Experts of a small language model: 144 SwiGLU neurons an expert.
Below are experts of layer 2 (counted from 0) of a mixture-of-experts language model. Rows are named router (the router's row for the expert), gate (a neuron's input weights, with its number), up (a neuron's input weights, with its number) and show model dimensions 0-31. Each number is 128 + 32 x the weight over its row's rms, rounded and kept within 0 to 255. Numbers have three digits each.
After each expert's rows: a language model's description of what the expert responds to; "mostly gets" lists some tokens that are sent to it at least half of the time. This comes from a sample of Wikipedia text that the model never trained on.

# expert 43
router:138114091193175108099114164094134147149139119063105131152125157164151192163091135173153091152137
gate4:187162115155160066111128102176117120102138054133113087095095076088196096114139150095111188154085
up4:134131115136125137073106118176105100126161086193122108159070125147126112127144092159103122119188
gate5:152135160079083119140175159099162095146095156133182112139143085073155112184107157122123142120161
up5:157139098178170100087128123114157167134092131162162172110148143174131190125183110164147130160147
It responds to: Name-initial capitals
mostly gets: " G", " R", " N", " T", " B", " D"

# expert 19
router:139091092092135075096136170099138151081166094088092115080184153165167189102096154123158089183157
gate0:099114106119085145132153133105131100121061150113219097095105126158135078135047140089117116167102
up0:123122126131170161121115166115159094121144079162142136075170186086147152106160149104140071093107
gate1:083157149118100111147100122165074152177096108102102110118139165169159150133081122098075163096108
up1:130071084090084142076110111160136103112151135154136132141139131075118182192129174092128106131122
It responds to: Year prefixes, foreign script
mostly gets: "200", "201", "197", "198", "202", "199"

# expert 47
router:147083109153160087086135173112145174113151083082088113145174130174175155113084185088153107171149
gate0:111076079128114150107168204101116121137140126177189133160070114159141110135055167120083141187160
up0:192100170069078097133173178201117080097150126098159124200083120100132164146164040125099160130115
gate1:119093152158133090181129127165152159161164088145071172133139142114131185104144123123148167162166
up1:084138107150135146136128109104114127156160179137120204079177122159127131140104162123155122111081
It responds to: Articles and odd pieces
mostly gets: " Be", " Apps", " not", " different", " similar", " P"

# expert 39
router:157114160141093099119147141106136161109117106130114152146175107119178083166123129138127109142126
gate4:101091127152116154089170101108121075100162154122077063146134089121156078157181079109123056148142
up4:138131130105204130114113183148138109134132172162108036087075154180114126188076126086152143065133
gate5:112134098111112099090185117106136198120106134166164162091128060160160142140175141170151057142137
up5:130180105101140155104157125062219102147170118125069132167131062107177161072160111159189131080070
It responds to: Word-ending suffixes
mostly gets: "th", "rd", "nd", "ington", "ical", "ular"

# expert 9
router:071089107113129083090126158105165175085145089097079106113166137172166171088096176115154104161182
gate4:179156136208139161134160132141061086157149156083141120094093110174127176139128113165131114104189
up4:105104088097132165029145117075118085122124115167146160062139095141087118078146109116092063164136
gate5:117060122095143168139168105158175171125184196141086109127103078108124139167130111171159129115105
up5:137175062141086097121076177133115103093094138081136203125125146176072135126101154142090140106118
It responds to: Kinship and role nouns
mostly gets: " son", " father", " children", " brother", " named", " daughter"

# expert 8
router:113114172176185110129073146066135121105181123108111101095104107142143120128103170138127102141123
gate0:105108100090058096176077097067173159131139111146119111099154188126138144126140149168087083143164
up0:155167122096094079103166162125117151058129114113146064130088055147109077114107119126090126163114
gate1:117103093132124196172125138129099096144162105119131091063057133096160170175128115082162098103090
up1:169092149119082086128101108154084116167176121151117162185069154108103177169152142099164159113160
It responds to: Noun/adjective word starts
mostly gets: " part", " t", " most", " high", " public", " c"

# expert 12
router:141094137183115094086137176084138176103165078069093098138184127172177141147099174097163104173152
gate4:149154133126094144118083083132134158075078134122190104131111121129137157130107156152155120099120
up4:141121159114155091136136217144092118128151146081124111098113150164130134119107098164108160131106
gate5:114148109093095130139057157129183158127140075116137153159116118073142148142116132158091116116121
up5:132092093123178161084133180133088188133127135175082119151168105147120120128080103186162127092095
It responds to: Nouns of people and organisations
mostly gets: "°N", " company", " son", " government", "ets", " Minister"

# expert 7
router:184095099153140077091124161101127190098156086091088102105168132180164137152087173114149091183150
gate0:092124141093123146111145040125133175159092130138087089124173082145183134141089148117160100158110
up0:133153172144172166161157073112128146138143102162106126133127113128154168090135140143080148167143
gate1:117097140189094151116097078087104143135127101112179187170120195168111143100072119128090112133095
up1:107075094146096143122127123060117170114127164105161155151126172145140114145120156135084167165093
It responds to: Mid-word continuations
mostly gets: " public", " there", " number", " England", " France", " Br"

# expert 38
router:163124134108122090128106142097120144195153108101108049123106114167172179171120197090167106128170
gate0:129090149177129147118095100187088128137105089161060142135159125190156123098117157083092122067073
up0:083147162114145128126122115144161119100056133076094136122159179150134118136106118125111118071096
gate1:151124104138070090147184182107139174135193111128147107177121089152086088114083120148115076116142
up1:112121176131133103165124158129103134146168133132118168096151173118099110194156126188124108141155
It responds to: Month names, capital prefixes
mostly gets: " May", " November", " August", " January", " March", " Al"

# expert 5
router:156081113171076094092161176110143179113151092092083094071174083165175120175075162086146108156161
gate0:129105063146070120100164105120189131090152109138142124088084122185164161130145123081087111090136
up0:182190185148113153124140170150135145126145161093148090148113100135116140127097170075158139074142
gate1:143113099181149104124153137110114157113156144140148117088108127112140154151108110160024100129138
up1:173151124113142142095129118134066116074173174101134133125060176127078182153061133111068104120158
It responds to: Mid-word pieces, proper names
mostly gets: " V", " World", "ov", " Hall", " G", " Order"

# expert 13
router:123059082146122127088104152125121168140152099058107071119122075175122133102112179190155096172099
gate0:120135065146088071123127101164157130117112149116148133109130157173107161114111159140159141133114
up0:142150109143120112127130115111150153154080148097118108166157178163146113084102113135181136161057
gate1:154162085089116029101076109149115140113113103164150116136165159122140097175124129118167176136126
up1:169137120139130162087111086121130107118103130189122097129187160167174143172105097111217129141078
It responds to: Paragraph and section breaks
mostly gets: ".\n\n", "===", "==", "\n\n", "==\n", " |\n\n"

# expert 27
router:064097067125156139067135115099141109171157098081069120141130125099130107125096141116180114150126
gate0:113097129063139133148185154109116202154154098130092124088170109117130133128146104126142154113129
up0:096108122081089097082123179107136124111102202150118135106152116154141135151114093130126144129094
gate1:155158110101161087048135155113133139156037167111157108105103130123142149124163132135137086125111
up1:095108107083127228078085131143075145149131143067143155115167120164092094165102135153154132085108
It responds to: Determiners
mostly gets: " the", " a", "'s", " The", " an", "The"

# expert 33
router:086100119154080072093125147096144174091138082088089111142189122177179157177102170133154099167166
gate0:151148139201099142145105084127144168106226108140117094165100106162141083106099092123117176130208
up0:136171099136077086060156137126152184148165147072129134118078112157130150138200068089152093167111
gate1:105134155137133122098173117119114100087154115154106159048091145157160151141131117102138117188091
up1:108139150133116152166106150105124211144132166080093127092125124108146124175152104156150089111142
It responds to: First names, verbs after subjects
mostly gets: " Richard", " Mal", " Peter", " Tom", " play", " En"

# expert 4
router:096114184141128078088142153074146160070150080101112101120157129168179091141102174127141099184176
gate4:086192126071065012132202170162075059092167122115150095094087146127170146133114137136116108120154
up4:134167151087133189142149152134071142139112083098125142097128166091197112113106121156090147136095
gate5:126124117121085132105112163145136155119139137102139118094116116100134141091142169144083152081130
up5:108082109136134152146129120155168116084155130149172120149158106083140136187149099137098147185089
It responds to: Titles, notes, word pieces
mostly gets: " President", " .", " Republican", " coach", " president", " director"

# expert 30
router:126096138115134081099110145090123175134142089078082099122165151186179170117086175097168094159154
gate0:144121169083127143127185202154120160149108159157093170125080182145184152127123123149146100083074
up0:122146129122133092106205127160144107113109167145153144154098080131139098129130106116124125140100
gate1:134107105102152095176188213178081138112159070115049173162143095129117210121156105114068125109152
up1:095078128092151173149148137097116175122154120109131135110171142109093096140164122128158081135114
It responds to: Years and time spans
mostly gets: "196", "195", "197", " year", "192", " day"

# expert 10
router:163136128112096129111137163092140138112103113062121104143141136143147145116103161220149098151127
gate0:091125117147065169111127094115096127059160122138163142119108110121151102202144099066086081106104
up0:124126198115168089156116180129117208175130100122079112151066170142096087102114154133093197047184
gate1:092134125121086119139134128136129105089170044169136132190168100128135140077096116143157142087080
up1:109174172189156126131153088177106075112099119111074130119127184088133103184136113138151160168156
It responds to: Proper-name head nouns
mostly gets: " World", " Street", " Cup", " War", " River", " Championship"

# expert 37
router:166130112095100097068086111134171121148186126106077113117105139138151132113101147126125128137150
gate0:141115076074148152111138158100247128141152125221143130171081141109144176143147149090147136132134
up0:117089150166082138094136154169061121118162145114132093128152114121169139090141087144147108158090
gate1:171106175128119110091123107137086094128102073138154018083087127137136140056162158129114151145177
up1:083138123156193111163109116145142164145139114099106142165124207131134103170104103051110101111108
It responds to: Personal name pieces
mostly gets: " Le", " Mar", " Mc", " William", " Sch", " James"

# expert 17
router:072084129119089083068172190090171171123154078105086105117192096171162150119095156093172086167159
gate4:171152158131168075126091098126162144074133161076134125103114088125172128161163120084084152151136
up4:134092115112063110087130134147164095135086096160174095079135134109098041134130157129129206120066
gate5:104130120121084176142106103104121136152123087082084094081109165095135115091059109150129108099097
up5:117137218042117072088129122120142155113144139078144118121153115184162146119117132133071150112172
It responds to: Place and institution names
mostly gets: " B", " North", " F", " lower", " Federal", "ular"

# expert 34
router:189079174125172092101159164101186179090165093086100098115170120146172143165083182107164097180131
gate4:123136146077113130143109082162191127149130124061125149147109125109088094080065199123194104128130
up4:112164135170132174064112133123144188165161165143122125106175113124152151175129105092164125066135
gate5:089101127121108116119091134152181155145131134138150105125152150168148129163159135118113137148097
up5:135142100099170106192152070141119151116123138130176149102131114104118163126093184123129099140102
It responds to: Common nouns, word fragments
mostly gets: "°", " built", " k", " K", " area", " km"

# expert 11
router:146078163083138069091114163079134175089159085076082098116199129179167137142090172143143101175168
gate0:124147144187107098087114097139148171108140188101132158102135126192121182093170154181132040134165
up0:134143126127114105092109132106099117148054126166036109168084120149129165113137185103119148156102
gate1:194124094124096120134131144108135132120135104146147083121058044159134172133134103129115134092081
up1:108160162171147166085161134130101113133153122152080128097094156168118118092116193132029172134114
It responds to: Mixed fragments, negations
mostly gets: " D", ".S", " not", "born", " no", " even"

# expert 44
router:106110134124150078105129162086167191102163112080091108131151146176163131155076184088167088162139
gate0:148143104067131097136090137146161143122121122117099157188136139126188156062056175155120127100161
up0:041139132104112171145171148150194128131161165133092140180085135177111112197092145131128169173176
gate1:131074074178118143125127111100087139205131171135113154127142132142128201153181098103128157124094
up1:108087103133116102106120132080170130104102115136118168192145127086137164095148108128085138163192
It responds to: Mixed name and date pieces
mostly gets: " New", " L", " Bl", "″W", "St", " June"

# expert 24
router:116101139140151079074159153075172178121159083080082116099173150170178140139085180125161096179171
gate4:148163155146190120130174132114160168126153144141143115132091108101062119169087066117105116141150
up4:132173106110101153137140122170155089120147122091122105106099119091171155183134062136151163106147
gate5:092119159110109171116100148166204120114126170096145079161145154086144156110123187126187149105164
up5:172150151059159136119107104130165211080055107100148064144138121184157122130170160082098048169171
It responds to: Table, list, taxonomy fragments
mostly gets: " J", "°", " she", " Apps", "*", " death"